config.toml
router_score = "sigmoid"
num_key_value_heads = 4
vocab_size = 46242
attn_scale = 0.0884
lr_mult_up = 1.39
Below are experts of layer 9 (counted from 0) of a mixture-of-experts language model. Rows are named router (the router's row for the expert), gate (a neuron's input weights, with its number), up (a neuron's input weights, with its number), down (a neuron's output weights, with its number) and show model dimensions 0-127. Each number is 500 + 25 x the weight over its row's rms, rounded and kept within 0 to 999. Numbers have three digits each.
Before each expert's rows: a language model's description of what the expert responds to. This comes from a sample of Wikipedia text that the model never trained on.

# expert 42
Description: Capital letters inside acronyms, codes and chemical formulas, such as MoMA, FAA, HIV, (D, -M, N-O.
router:484466472500495480527546516521547502477485506470504555524483516502508487538584514470545502482502488500504494512502482502481470519512486567488500490499533516516511493501508501540519570534464465467495487492511498496507546493504511523544519520485523493516435523522492496563457507535492511512544484496512535511474507511532507479475536524503481472491522487439474482546467524487504530531497
gate0:469481542457476504530467497475520467486508508505477473538471465470501481526487502518543469519536534505541518510499486484542498502503506496481490516503522516529517552458511477480488467508528482503529455523522484526503490547508470523535507503501560503463486523507539515510504458492492542518475464510502555472483495511487453509541493501516485462470550501531480514476475474478500505489491
up0:471469479526496474489515497517509457476492469494501475504476506520451461493498455520516470452460478489495483484507533517496464440469511522484503471516462479487515509539461489514497458483451495462491469480450489517468557498479520472498497474486485516511518486477467466501482503482480478526484518460509470495487484507525491517496488457536515496518497494509500476564487482485518486510529
down0:505500447490505478460566532492498481521532469505538551528553490518510472496493506436528498507488505477485475487530517508499536482505496500492485506514481530459512476464526488486514497479521519538530502516530414488471524556492491485537487516498483488514483513511506491538530501490475523506480517478495457485489526491512472538503510508522583485531462469509511494497512520475474508506451
gate1:472470503513500501557495519520510553491532444500434529525487525579467466471535459529532505461515516513508537514537474493510508512508480510531504487473510472520524511523483481498524508489456474463495498542528489522508495473495518488513478506498502510489505519478480475522516501500473468520463464521482503487506524487481472490472468474497491478533481500472494478485491545459481517496450
up1:451489515521473507499500489502496487518516529499518507561490467493510469490518492485538501492488470517462460495477498499538509500512499467482493510497516498472490500556512471500535522475499474512478555515489480511493454543501546551505474486486486506521552526497469512501524488524520461491502475500488509490494504508506483480436503508479545503468498469509498494473519520534475519516478
down1:464501455519476514483493489488486498532486485486518514498446493488494544491506533489462465543520482487491500508482503458509511520523504476522521494497471496524512489479495524486533516507523459487530520509514515476497515495481542493491517485567524507519473489512531481450481498510485492471457509489491479531511504497475521497493485532518462499530484452491510538486505475507471563480499
gate2:486515489487490478486519530463485523486482557546519505457461487546499468544507463486505538461468485517482555482501532484475491505472462525534512497545506521492487541483483516508496511457500501523492505522487485495470470460523518524521528521510477470454463503512514520468497440470469486495526460518508525537447471480487515490464482492509452538517503450529481468468482498495512492517488
up2:521482506531463491466482523502480506516568524513501480491425499459492498519496493508482522466568521510470493485506487510549498479518498502495515520499505498480499496513517503526477478515478507498494507537486459524503501499482520475492451527521481509511547507479490493502509537500481526477523443506469491449479489542520525516434490529518507488507477514497497476477509438532451485468481
down2:499468498486493512478522533512527497510483522464523524517463475462532539516529533492488477477480500480478500453522530520457499502488497525569505501504490507512499449455488512496518505490497525515505531481510515527514529532483490526465512542495524447476477475518477493517484502537456473525480487509478493518494495489522485540519481513448503482477505457491484471518551488494544512449478
gate3:524461532481520486530540538519472547482474503500486521474475539494504537519509470536544488510507519492525506509512522508513494500506464482500527490504573539506509446467489506489491493464493506505477488525507471512516513472512517463525515535471472509477494528475503509500511488541502474504489481489460496489486499506493450481530501458506533449528504509521533463469499455469513545514494
up3:517476475524476501510494476491513506484468498492485496506467543570500528522493509535491511515484491505443482528507467508479525529478507532551464517480527516484496515507523502473506519508528531514476495517535442510493470483506540516519484513454476516524435453458506523533477514481492506493502490475519525509489512529528540512479548531479483457481495529505470497530511474476482495465540
down3:534535528508482533470502499466513494519537500511505486476473511488515481518474471476472504500488512511481544501462498494519510501496476542488492487538519488528510474480502491483475472473512507482474501459478492491544512495463489489547455527477471493509502516503496512545501502483501501542490493465525502506477553458511484455527512483506465541488505472498499485550512511513486455538514

# expert 51
Description: Subject pronouns and auxiliary verbs in clauses, such as was, has, had, been, he, she, I, especially after that or it.
router:479450505511509492478486505519524512514486521498505566496493501538541496481511492504515464470507468476472513458511536481488497492548470506497575502491477510507515530539451502480506533505476501489512496496529504498497531498493536522478481523526526452485455504490472530556479518512494502499506485505495458523519519528505485502487541523483477478475480493445476486518496522509475517506519
gate3:561442488463473476530516517549578456531515479521491486507503519474505512528498442490504493547494485548487493479489513521497547510512495539542483484525504490486481454476487499478532456481478470504482502493482506492469490507464545556549511477515490552506488495526490501534495440486488492520550519530532507537493516474447496527479516489507519515448445499524495506544553467492490477466445
up3:500535522524513524480524507474459513492498452497535492471500489496484505533496519512412574491532543546540444525511489544542481516493489490491499519487496509504511510472553520531447494461509535465487491512502494488527468524541461448503458513488548504541559523479509486523490515500507468493508472492522479458473486485522527501560491496495487513496499537515464495523486530477503523515500
down3:512521531506482523523534459496482489536512434477517526515529502459485502504561556507470479491513544511473515503476526542532477502522470505532505477483486525492531485522508482530483497527501485478515482470476497579491481533508481481501526489535502530517470509496491513530450467519508522489508496473462522477547499492517520505498469510532515493511480525521480505499483537481540518502524
gate4:505462492524461543500496480475478500500479483458502547578473478479523543542489513512474479504516504495458511505523519510474523514523477501508533471510539481525446484525477515484476474555522549497513515493539558507530496483528531481511507528480486476481494451502510518524513533494460504511519488496494503544517485516491521524509541547515499522502472508514515519534521508537489478553507
up4:539498508503476466541505497511493540498506494499506540478502480475527505495486492489470512502532478457507463489472473476502468475495538493514559512456508489517493477503509547515449538490470491496441506515521485504533438518485462533525494478523519515528521507495543525537487527471491516527499484466524457471477539492453466483493515484488514497522466495478520504497452500504536501468502
down4:524466503458525509486513540501510489487538469447523507509485511448482475519484542524527461507524537502512553496494524508511489519541494501470517501452494529466510508478496470511506511522509468467474492473459516520457498497478526497493511531462505483456532518495481527503552514466492508499485497468475531572472482444473491492470511500520463502491498522458522476484511508511488492485451
gate5:478492518441486485513484484475493469484476516537506523518502495474565515513500502478477444486476498503512518557511545473514558485458502493473506493521557501488488484527490503494526488520480509493477484463491478490499477459473470523488468492472518471502471480513497462468495472488511493514516503443524510509503493464436547494502456492519533543487488514504546530484533509496486509513509
up5:485502490547470538475507502501467476534490500536581453492505502517488500497504485543506512501524476505504482487454493489483532483532447475489548529477510509489458517480511512518484492538540494528461471507502488493476492507491494490520512472513510558475512473537505517492492522521466506528491472492481467519492511539473509475449546550486471525499466466471485485519492537501475467517470
down5:557512494483534510533459509478481514535539463488506480502478531465504518544458477495493523520532473528518491474515476479511507497530497480527508499499475510508548476500497498527501519495455452509474456536452468529518512488456497462495490496501504508524460467514477443516496540485483506505474504493554468484451503547481550490544492514525520503492531468533547467505514461508487547472536
gate6:483469491520526530516526506561505448498485485458490509509469524508537507487457565509500540447489531509506539487517534503504522491502512483550512494514506467499470516490462490486501465519516506536484549542486560484524479488498515529538465501486478490554484482496487496510513473480510482488493492511499457505473516482502493470488518492498482508462530517491497500505528493486485532505440
up6:481547516467472542492503526496478496516462503472495503479496532528522505509491541516445541445529521533469465478468508505497524485474498481469468520468514522486507505491510545502452467519480503548529569521536525478503492492502491486512445480465507491549491500497513537508488490488457539496475482526545511496492487520525513496520484488496491489495508510511486496488504480492497509531482
down6:493502497531517524525493462507552491479520516491513491499462499564516513526517480489502481502514486505511519519488468486493502490498507498505504490533521492479528512509432494442538524543519530498530495448573496496483553458516541503507500510501477457453535563487502501466477490527504508493517510498488455491480517475456500495508462476526489548499494509488459494471478494501477495498492

# expert 44
Description: Table pipes, leading list dashes, colons and semicolons in structured entries, plus first pieces of Indian names and film titles (Ra, Ja).
router:510465514504529495535515547461540506494472498450488532478510509484556505468499508491489502517501522499529495486508525537497476516507489462495524488515467535517483497458486494543486525496501524484494498496471518440480504524474465484509514512536568471473444464492504518491463491532504492432523503489532456499498505558522520502508522541507540522460503504522464497488472508513513502511485
gate0:501475517467480514500533503494526506488480478483486491490532484517506505442540524486499519486475481495531457504463492446509531495515513518507490529502484460531515536520515488505512471473517532481511507525497524491483501527473475493519493499495525444529474468513526511543487453509446500500528496535510493510524539565527528504444516539479498468461504444464463504518476468526538507494455
up0:457523471502501526509509496576443531517451481478506490533434480535493469523488503508512535450519489528488498480479525482489446506489500506493507524494520501552546484512503534486503493468505470505548526418496474520558519483503535501484525473456504519520529503484508522463514504499505458531536502486472513491476510543425520529501492433507498495512466546497543550502472522526472514535539
down0:503520508527472496516544488499478507503486449474468492489506518544504485459484500497439507493536489522515497544517523499487503509496474487553502529517503490480521536504506514500469505476489452431488475535503491485483503485511514468501494513540524503483508507514445472540498476443495536532492512535473497516479497476492511496539499510496536487480465523519493547525473448497504493490479
gate1:459492556482524508508473479495452546447515522509502504500485533506465523479525485515491501521516515505494506489490544529478525481454520474512517525533478474518495519496481493483490521493522506496498494474480486529454521548552520500556514492515522486483496469497529512538489493518494480546499530520516518495498474563477513463521506510485455497505476531506458435539465517464511492498525
up1:479499514464488531486504504527426527452543534524523519479487532507469508510537479482510474499491528494490510491514557521480515517523530530472529518543459471537453478470444528483493495501525561480440524478516537478460548552486509454510528504528508493502523473509529482510492492505514503501514513497502477471487449551480490501509542539492487501520477463468503522507506507498496512512538
down1:520513517471504493524537502498487559475482517530525512513493526464461456515550511495490515518485480530525485547470502459497490510497546480522509504509456512512533508487490516469450472502499568518520504467509493509479514484459529497429516484513483494488525466476525501518500481493476507506511558474500525489492470498460471485481544479509450492495485513469516500498504487492516489507491
gate2:480536508457496507486506511496574509517509452474535492537522543512513491487486536477485498511480525556531526497456494510538490494529530516508514521452521486489525515503508506478542522471523488513473509485480483564511502481472519481505488477503515516543547479538471532503512478512506513491503504484514494480503544512513485469463497507495520453459465469493498505523517515507480449430506
up2:503468503525471532512482522460518476492524537513586486482516547486513564468513495553486475467490505502477519503501464490475514505465516465469475507553495490497481503511540485481479531562543487488504500481486513486509501475486537490521514525480502502471494455499520483541457496509494511492447492504488507504520520513508512510482465572489477511510488540429482495497529507499537502533485
down2:482483486535508507484515505519519458506555521470496440494465508475504492547482524462458465500510489524483444467478484502501578516515453459513528530449450471497507507500500504485498519480507473549506518505501507502485550496474522484513498492482487526526507532484489522502524523523457502524482553499520468516472460507529503510475526520544477547504517533471518539477479522460510505495526
gate3:443430511464541474508499475475508489495484510508471523520478492505553524489484517475484495483513475493491505485446514511503483531545513512574508506491514487479467484500466512513485457518489530482478505520499544500458468498494505478504511477500522492537503491516490479497477469492515526487498497494514530509468535524555481480481501533515500524478500550507506555560474451506475540547532
up3:496480516459509485532507473485465508515540515474529541490471507519562502529499492485483494461531536487511507477521522531497529448482472452471530507521468500490447524468505484491437551516540529510468508479479477487522501480500518482497526535489485486532524479460512524514506489490467450514525494489498489518512437510501536517441539521510487495514477530502494502522460518479538478555522
down3:513510518515507491501565438501489503487531536488503512503528498480487509492494511518517436482481494500515515527500515478508490530492464454489520498485496551468510507494493497464497497541484569537477516584503530495524512491526491497501478493505473518476492516496512521482510501477459477570491509494481494485495465546468530485510485510509490496476506526534483518466452481493492539479497

# expert 41
Description: Pipe separators after cell values in results and statistics tables, plus semicolon-terminated scores and codes, such as A;, 978, 5–1;.
router:485486478508506502499506551528492499546514526469501522538479488494502495487483542471504506536447486473485525497532493527506518523516480510495498487506503480514490481522482482495513534481489514522513483455507517494513516488415495548516497510503504479507479514488489520529503539496516478485520511538512491498487462520534499501486528500467533522474479522504521498519511491509481527492525
gate2:468475461493475479486536482483482523554487546522514460527485532514480474493484505472480498510513481479464530469504489485531474562530503516491523535505516499500506477501500496490531527494507527526510506538549537467499540510509489490479494461513488490441453514460503565531478537523494525471464470532504483493468526480527527517468492471516500529475452452508510532486516462542546470526483
up2:509497503468476519513504479552519496433518478502478499497515506513519533525468525556515520446533454503507479525492499462478507483459488476490483521506502480481484525478438488506474512505498483508498489501474476537529514510530581489532510462531469515557547510526533486531498477486472487531508536490485503520529490562465496485465497538515559439502557553457503481477500513455457564505548
down2:447504558498523537504498493572493505513452462500474502471497483513515532519484500509546513530528500497553523513514555461484463495501494453488505474494529496473492515499518502496506457502510515509482505463517469558513509498467500501540507490531493500455527529518527466488527524482443470473509466477495502501514518540495491494527487486508471535521520502510541485479509526490489505520527
gate3:510497495499489453508522502512509497538525532551472484504508459492484503555477538512528492574520510500512477510481544521527501517537474511487497506486485466460515501538472472487507493470470464525516527472507472508545479515508507536545489500504499471467495532499470525515522499502493493463524535515507525495495492526460516494503536498469494497492515543510501448497526540489516540479497
up3:486516525494467532513529469507530495516514511534520498522487541493544476501473497492557497519557499534522487483519455492522535499509449443496501511514518527439511494468451528498504486513476506466512483525480501473531520510528486455487484519493490513500478522490529450474508474499527535510512522490479518484473504467495490450503467520520474512459504475508438563501496534512512513491537
down3:520517500504507530519533458505521496565486483447534525479523444522506508475507502487520535472532491467461521475490516506488469485499496504464489522500419470463484463512537506537489537485540464520536475516489486516477490506507486475464500506537493449549482504471503525504541477495525555478483471446487502525505525485525546515476491488478492519471477489541494557508488456500491463505511
gate4:517478479513472514520500504488517526522464506485506496517480518496493461513491494518526523485490475516455522491501490424525523510487506523485495550514517452496474447491444520453520495469541546463501505524517502509578510539500494481534491512515522453527483489485496501548481514470554501450496464518442500524493508530504490478470461566547553476519505509491517505502496476494538497483518
up4:518544500542536487529480506438487488476503567537494471514462479551497473501495442502521487528524499451527471500470506506485529503554477469459485499520540549455500447497513498534550492492513505544489502532460496513522491478507507491482525467548508528471513554542459497458514516532535506532506459481481517491497513499473505497518481474509512535492505470506518453496459473486498504490454
down4:481533460548484510484465543485494485494473494515514466489527509504545454492558506509490489464519514461475480487469546456555491505496478462502502521474537446471497505499492533506503453518508487430493492466498512508537494509519470515485524488562525546491532551510495508500537511506477467529519563485484508531504544511527455466466531474505496474486495491501460489515497520510506522487492
gate5:534490549454503489475548485516509466515509570505484487501481522499536468525439494550443525516504448495495493497464499478523526496532504479467511513512481504530495519505437488521486496469484502497492536532442494476511539535508534475523461523502502484485506513518515508492484502488500465460454487456499536515512514508494516517459508521504501454460500540487478524510477485522497495507523
up5:446466497523476463515449454492520489493499432537497500525539532562499514512512492516526487463481496496497499470515472479477540471519494502486503492488468516477503485494489507512478462532449481511487509493543454531499484496559490483474469523501475485486522517491501532444501445498510515523486506497532496512511500504523544456545524497459479531503520540476498483472472495465497529488504
down5:508506541508539526533511550510510501486500512465507510510524529508509525515520518531505444487501515497497505490518509549480505471545484497468495475508521500511465488523530476485509511520524524450498503485511486515522509501488530516511500516480472476492546527534541489467458517432534496517474501467526517498471529475530504461534484508486508494527451502564506497482523531519503517499566

# expert 1
Description: Word endings carrying a trailing comma, mostly towns and counties before a state or country, e.g. Grove, / Arlington, / County,.
router:480457518507463526522541515522499467509504526512496502521524487509546510519500526519481492472465478492481543467503521485485487500502473515467529520495484502508504491486462532523514508500484534504521511493499519496501518505462520497520467491510525471493481480526476510512461519513511460493513497488520484453501483516492482512479547492501528486440523465480514505495503476489516532513521
gate0:461530513529511502527503488520511507507464517468494510492481478530508512516475524530538491488486455494503519482547524486515435497495458537496528529509512533468461539517497474490485469444497501484505480478489492538549501484526521515515518473531481512506491484523490507505511476524472442496488454491504506474498472524485530545524553529478529498493530529450521501522475500521535529529495
up0:515522498486533488511534495503457522439512516496507485466477495454518511517517493458454508486510537447487506482478530508522518524513525448558460471536555522513472520522523482468512518571502488539536485507451509555495498505555500459487476503491497527500478478502465501510478511515529551498484504508477515539486541556504489462487503524492532518484513516521492492482476529474514541500501
down0:474455510481542502489532547489516449467471530520427458490480489518487458453490485527480510518483469512530487499488513485489529491477485533474507478521481434493442492462468499463523516499465536497440503512534513452499483518489531496463457514498497503536504475507540519464480476505543463536544499491461494521523522475483515502496484471497494511506529514529515470506527520474511444538497
gate1:492485510503517503506508499513484481537478504520502507531509466510467509502492528511424480499488488491439532486503508417531526482500527526531495501547506482463479494537549488534551484534522535492532480503482483508493493523509546510474494510469484472498489487527525555475480488536521520543487516497506554482489507500476486471485554522456518488486486537504512497487512484522497492462472
up1:479519510518488497477518532527473474471534487505500509501513512505459484497505509508556468531492518495486493509448509531537485520492475457470508539488460487524537444533474518488507509477462482511477519526455482511478493491473473448473507509519515499482476487476547504504450513528476523493525478520482527503525481477466471493487477522508516463463496486504524501510505479460499532502485
down1:504476460509471521505506519529493488496538520497523495509519505466503481513498489504537491510487513511457483513495518500486516502507491470494535519479472456543490510534502490494479431501484436478537493510552510468498509501512508496491483506456514511523508490479558527507537505492465482493454498480498507528515489528450462534497527544561524524484532525488494477491529506557495522516507
gate2:450495555527487510488478475482499495516523556494546529493515498474526501511480510561478465472495490495482509522532515487478518440492552534518498521473479499487522474461478513524523501463515493503473532530542490530524491534475502500529478450477509499529471453500518544450499518512500467496495454507499473490495481561511544487490473491495466478456512493493529481497460487503478493514532
up2:454482523508491534561510506495490498530507506533487484472503506481526476480460514528504480465537502498484489508490504523558523480517533484548512460472512530446497470491525479508466502513495456498550547504510501523517506472484564452504504446506502534507466463481496552468457514513531510467497478464483519488504508564501496486485536498507426503525485516460471500492485500472515558521519
down2:502475508488502476472479499544504536490472556506456514478476509538477484499503509455502520535476440465535478462506525484501520492501501514503499521524499489498524525523539503523467526515517550510492500494495485504516480508515493511455485530477499476473536466511479477507490515506490511528441509496497525504539515465532481485528498538464503504497516490495512504492512467494465487468499
gate3:507503506500461501531522497500496513497500456507538469532500471482552517525483495483566453472420505506479503485496525513450520483538446491521519491507488507480494498468511550509513497480484496487549525486477509510477481486503477506499534498502543497497499539501513505524491503547467447500531522488532483513521441520492500522524497466490524494476538461496507485460485494494497475524477
up3:509462474511515492491470476489496484483537515517477542452548500498469466455512560526463549481528504501525500494494506506527545515497548530504510516464473464543479490516475509503494488527513528460478463535512506514464478509512519511527489507436504527535494463453469504455493490501524492523494514447467510490503492497497496501461455487471503569529470487497498509458533462516507518488496
down3:500550553485461504481526541561525520498474493499521499488499474512502544525495471528492487461494495509451492511537483477524477533510470513440511509478513511499529483496508460521465507456468415526495506509512532472504501526509498477489476497525497507448474508549541492525476509507501511501497514533493532456535483504511531483527500509475515483455461467497470503576499489479513514543494

# expert 55
Description: Pipe and dash markers opening rows in tables and bulleted lists, plus semicolons between names in lists.
router:491479503486539525540545550534496482523530497492507479507482468547536487512510501471546495486460507505484542470477534533459491489529482507504535478483471499503503523513520493512492540526486521480510514470500475451487534480495500485492506510518506480528468483446519472513463514502523473466521504459498492490512490514526492523465556519512496491511488506472517512539507500476481510518531
gate1:461493553548454503487524532517486458479462469497475459508491503482512467471537515529507495549498514468522520483476480489513487449501478504489536498496496464469562512511517491495486502476500494510531495482474468513483446515495491491479515514509517553488472505502516469526548527453484453533501536506525544534516484483502527507499509505448494490451538511508469511532527563513478500471535
up1:481482504541492489479498497523515455509533533489477480527564502521533478497498512421500476533520544479505519521452508475522486500465492478521496479488533523504537494535471535487511508480507522509515522497487530534477460499492499472471467478532479496492487530469520484496502528482507467481517519509535524489467525476495508481502485510498489500461511492520462518504533516513528504511522
down1:499497490539463528460486561507505488540524501481476521565446526495536483501539473563525521481457501520502537505481464440553541489555468512495531533502535500468500491478497546465484506507483493500490495456504524536513514507552518490459526494515484533524511526536521472466512485512517478493508519497499534498502511497518511497481497542525483526493493536518499506524478526510485478539473
gate2:487556521450478475510525478481519555511529481539530502562500547531514501516503495531483474506468496512473555500527488514486494486558501511500481544525511454529502497518532447517561513519534516519482482485503527491519511520507509512479494495490547538452465475493437515504519446515552511504510520525496485488552500492508495436492514465501497494475517523508518508513508479444508492474484
up2:516561483499541513530524555517487510472460509469573508484510502472496497517561492485539529469501528535487501495477507500475507504515484456487496522524541477526480515492561454503501568509515506504470514484491486513491556504511516512543504512527502517551497441500510465519536514480519493502489511483486489523482488497498516488439520522515513507512515507465519500511487507538529517475528
down2:492471537526519514477508496479550508549505514482510516462549479501500502468499530481499492491514461537515481473516464512523525571473495440497507504522551464476503490553545534517475533485497478515512487502519519534489495478521480524487497465555462442476521478460503495513485499466489455487556514500507520509470493482492508515484513531525510522481486475505496500476499510518498501544516
gate3:499495514488493506539506483519437479511479499524503519529481462525543517471550478487521501499475554536509491499502495451483532523515502536510516502487537476473510453531506502502498511475529488492518504492485520492533532471473512506492483470539491441493479478516470495490525524532495461494534464516556526495526510440505540498520502485464510465456500491524458499480492509489514502510442
up3:478502503481509496514561511529477530485500452472503560515558512491502477524525513474496490453459526576484504461516484493476473483563533550533483455499527485483528480541507518512546535498536512508545460465441510494492548494513471517471544526524528489498473494520500502494465537555504439517530468469518491468474487480511492519464544502492503510498497456480494482462506512518479507528491
down3:475515525499503516489477462464492497479531521485490486498527554476516482517433508571486521507538516463488492493540484478520500490514522450436520531529486496559513521499506495524494498464504569494451486534535479534502493490503466528503489503476542526526455512478512501492516485511486503493475527478494497471466473537483490473495502529543503477502471505521503483483493513547455467514518
gate4:538527534462517501500521503527501517521567455541504481520482477510539506524537519504484489514475493514458539484485506483491505531493484489459535501543460463485526560483490465510463472489503469492519492466544459496500458514508540489477522472499531482528465488496518498501544456537499497508530485464537507517536484498448511521461517519513549497495484468533512492486498484482517502485539
up4:569531481489492501526500496523480509533506544514470513536515450508477478514515445471467496474470468511515453488508456507497511498561502517470484483458505501528493508508521492498520521541544479525475491489504506481476488480482502521472478515489502492469496453496472555532526535486517559508499513488481466505472473512530490520520476488473493514534478511511498529490563490502505531507483
down4:509443458487569506440496547473508457495482468534483482492472519480509468495461481507505496490458519480491518491496500470498509526495473470510489522438467482530490522470526476523482490461508516510511464534540506500451492506474495526546520499470517502493485527498462507490534513497485477509500502484497483506483504468555485512504525519468466558492509524524454523506462487448498539512453

# expert 60
Description: Conjunctions and separators joining names in lists, such as and, &, commas after surnames, and line-initial dashes.
router:491427496490501493492523503463507478509516485507506504510497507480523522513501510494498482476492488504512533497450524549466503465492516518510534481501485510457500496485495484454478521508501518487533514466457544495510558486509522501529540555527538487520473516442500511517469501523518453460503509480508483503541455536511468515483516521512535531487518540496495473439496496505522521493511
gate1:492518462512505516529510517524514517512524493490470510520487526511493505539478402521488485483522549514466484499448523494471495487518514505538496501524487490521528523526500514459489502490516496502529491491469498542481498508528567460530514522523540460540484479477561510516481526499511463525513492468541545494467461538564529492445489463500547492517490543516472459487519516471486470504529
up1:487473528541519469498516510497498507537502513469490530460542489454490444520521502494492472515507521511483509504473509544512515484490490505519483484492490450535474498522488481502438507513464505528494459500508519511517475554473468512470507507525521510502526514492495546523494519473544476502483537506514491506484500512500439518478489462464496537524464481516517485482506541464457497463519
down1:506526495489498510529506405565494502537535488523494511470468507514493521525518428471544475469523490545482492510510513462467492526502487467533502478459508501446498528509474497473528526484490426461529471519510475485478503509531505469500515539506502481547477445507514499495509509538437509515519486512503505532520503529515546486513489499471515476542470515521495486531521446506523530485491
gate2:535502438528514493481480536486487538521499522510479497515484526477461449492500541497549528531479498492509546468482492515534525502488473494486510506521546476476490465523478486474505507438500489520508513486526554481478504517514499460476518510514473468525550460533514553536474503528504531441493524464504494486517523460530449507475485516493488531496474488535499488479466536524511467495473
up2:528538505505518530475466473473493498497487522479559490482501504498476510537515467505448463440483496550490505486521539499523546502518497530506469502514504466532496532445476482537488506563555484502473504524532497531515517473519518525508469479481483544511458537547498437465503495464532511533474514558526521476537522502500516508495489481536491474494500497495562496531510497463513484485478
down2:486448482517489520498530445484514508532502492460541503464547530538468481490514494473510495508510513508504514524535483463501469481491465531429459497481524506475547532469507530488523508519502502496492504486470518474490523513433518470451515481491485506446483517544479484456473514522515523518499522511526476501480492523493470525526492493487501579510502491485509486466513459472481519537485
gate3:444494500518520475528493496493478515391541544525491475509534455502533495497480492496473500509542502484507507473514535535456500511493481529543536461493497524447480520494510494482516528508486492506519472507533512516525521513526472503547514521488470484532514527483510493459586496488497464486517498515529498493552488545507484503527488503528500459516512560505495510489485530475478536477512
up3:514472500530468488508498516483523529512493407506501502532501540518517475433502538541483571527547523534546524466479482504502563554469481458459463573458507487527508524493508499529505464451499528489461517477467478517511482530502540491520502462504472515511546498496528492468507444485482491538541542520513504508538547465473501472470496484499473473524473530506486516500519520507520498474483
down3:527507518508490531477520472542505515564513513509513525498486490467478525514535476513529489465489490506508481512525456450493500477499505526569539458538478477504496517536469503472493534505487511487493489487543482495474527469476531505529463490504505468480479514495515511494440500491495463451475496526448487472493482516527527504548515500495523480508504468473541511521489470493490499497514
gate4:491468469469470503472512550514505498458475500544483533526456491493488481489527516549508492517479511468521489443498497526468484460502491490558527506543515538484493448494507466494495499509510543522507532481512473469504513473494555521516540514531525463479528428494476503515508478497498486516522488496465542539526532462498495554499462494481512511499475487498487515481470494547534525505456
up4:526486462515485497443488489503470510516523525478472493483509473525502528484513435481465479512474518480455471556532487446474506532480510482563466491497479439502472549507520541472509433487520511513530525485511508460489492506504497513495474530485490486449455524493474491555498525444508469484499516515481469565466504495510516501489501477458450542520506552527491524490477519516511474504496
down4:472468474471501477544477444521475490516510478540527493498516481509512509514524507461525523529502550466497499525503481507490526476481482503511544515487522552466529501473493526493484468495491541486545506429481510473476521509416480507459483455478545491511506519508505501487475500536521525487494528489508459544495527514481476510502432459533518565485510514520485495513544503491524523475468

# expert 17
Description: Forms of be and auxiliary verbs after a subject, such as was, is, were, been, would, can, often in there was and it is.
router:493452491505518507498490514502509490495484516497514539480483495532544527489550517535499486502490516488490510447504513477479526476518462518479574505503491497501481500526495506493496537525479512501508479502549493516507528502471514505463469515485531481468451496515494511520448556479498494549508478505510457498516532523504525511452509515524520533467461508479488483519471511529526553520506
gate3:518519527493493495481511553540505455522533507478531471495554511507483545527515512464486478465476515504543496467471483509494456513491446484512474526492514550506515457486493496516490529527552462424514469492487505522470489526472519519489525491497493538520461529528475510506476524468471469530515426482479501469537464480492498498509507483487491536442534524499486506500482501495504508487463
up3:495518513529527461493468484524487472527501481507536507499522510482511496478506459504502475491497546507480492417459479482493522506487469466504516512475558504470493507494474506501485507461551504468488478459522431507485540503480513541484470526491501536498462501528488499510488569465469554535462420504514481509536458509483524479465504547473521524440552568507493492528474500507528519462502
down3:498457511488493470489519494516478515505523502485505499456486468511544534542479489470546552548510474539493472503521538475515535487489515499534516482500489476518493491519461488492560498525472487483499474501506490484486514447559505540535506480515535509515475488475513481537481470479493501490488511505460521496509520482493528533479488492480482497510551504487520524525490487479534490485467
gate4:483497536465473516495491495510489477489505549514538540504442520515496541500502503527488492503471487499514484502476496539471509509532495510505533429501520476478485481517529491501517516494510519512490513525509521504507514499487520454504508488510576508503518490503466537529541504552515504506503507467509480485502491491489527460504532509490485517483479510478469493524498517506473493511447
up4:448520540516529519520501501483553587474457489471514505529485492501502521536546540471463498475506511485517500491489480522543500510440498525514537507502498470471532511532520532510505490482511534544476520498523495548476532509516500533483520484494508493504502468489520505519539501488510515499508479538544525509446497523508494479478503488547508471473517487507500476458521491533506503458512
down4:538500500489485504511510460541486515506524470434522505515499567508513502491534486503537502455514490439486524470477533482477477534526468489532521497506505516487495481497462530488497466500520482501521516507461485495503507481479499463486486506480515462480480502487518518516482482487523511493491520550497451486503517493554497487537472484468512482537507460457511482465472506525508530516504
gate5:466504518494448457479498505504515506464494487513484548496471457529509502494515489480511488485474536494532435483457525450543534507483545496491519516471490488459492526496508521454432521518502505468478478520498498539487510523504480468449474507490543497496470471540483532493473493495491495505510491496479502470489514495483498461466456520483533550522470433548526476488472474516543508489530
up5:462510543482555481454537524523473519509499476485507535491497527517459445501542502530501511474523547498494527460519537511508505489493475518513512494518504509491495537500439482502495493469489506482526519480494499489474480505528506537533543556465457492500485469450483528510493487495560493511475493491525520526509467478508508508502520480484511499456546509523476521469458527509499530484522
down5:535512469495540483487535531492480467462541557472539516520534508492509498488490555497506509513499456479464504507523484479525475481479506527507495460463459491467479562526508489537488516524488460542526506516470488510507507514512486508511482529500507528503492506498498492447517505432502512515507512517539486516477534491445521514496488521478507509473487519509449528453498528496522520466461
gate6:525503485492533512471502516512466494469493500529483507529472500508536493501525515505502545482477469481482497493531479468491508491494504520482502536543534437505491497475527488469525513502530547480482497449521497551513511500507522500538486488498460531558529449483513490494504471480542478521525522503478499479472505495509503499521489503500481491514537476509520461492509522499499491502536
up6:463517503489485462501520527499528512524484520433498472506498501448470518507464485521532502526519515527491506496537494490477443514517490496519479493496489505468497474497514513488551510499513466501515457486490502462518554454516508477499532491489497483499531527541534500529522506532489516469476470546502515499519472472499459530498538469488521498504525507467503473483514488522473470494485
down6:531471489501520467479483504500496492495481498442516472514484511482528511513485494466525528445532462488498527490502490529474470462527488529482474498511490464500482541509517478482512481543523492506528525498497482494563522467507533481504513504514534493527468522490516499528496543481495512505489515525468482541486516524468525465514550500516507505478547475478500471443493502515463529470510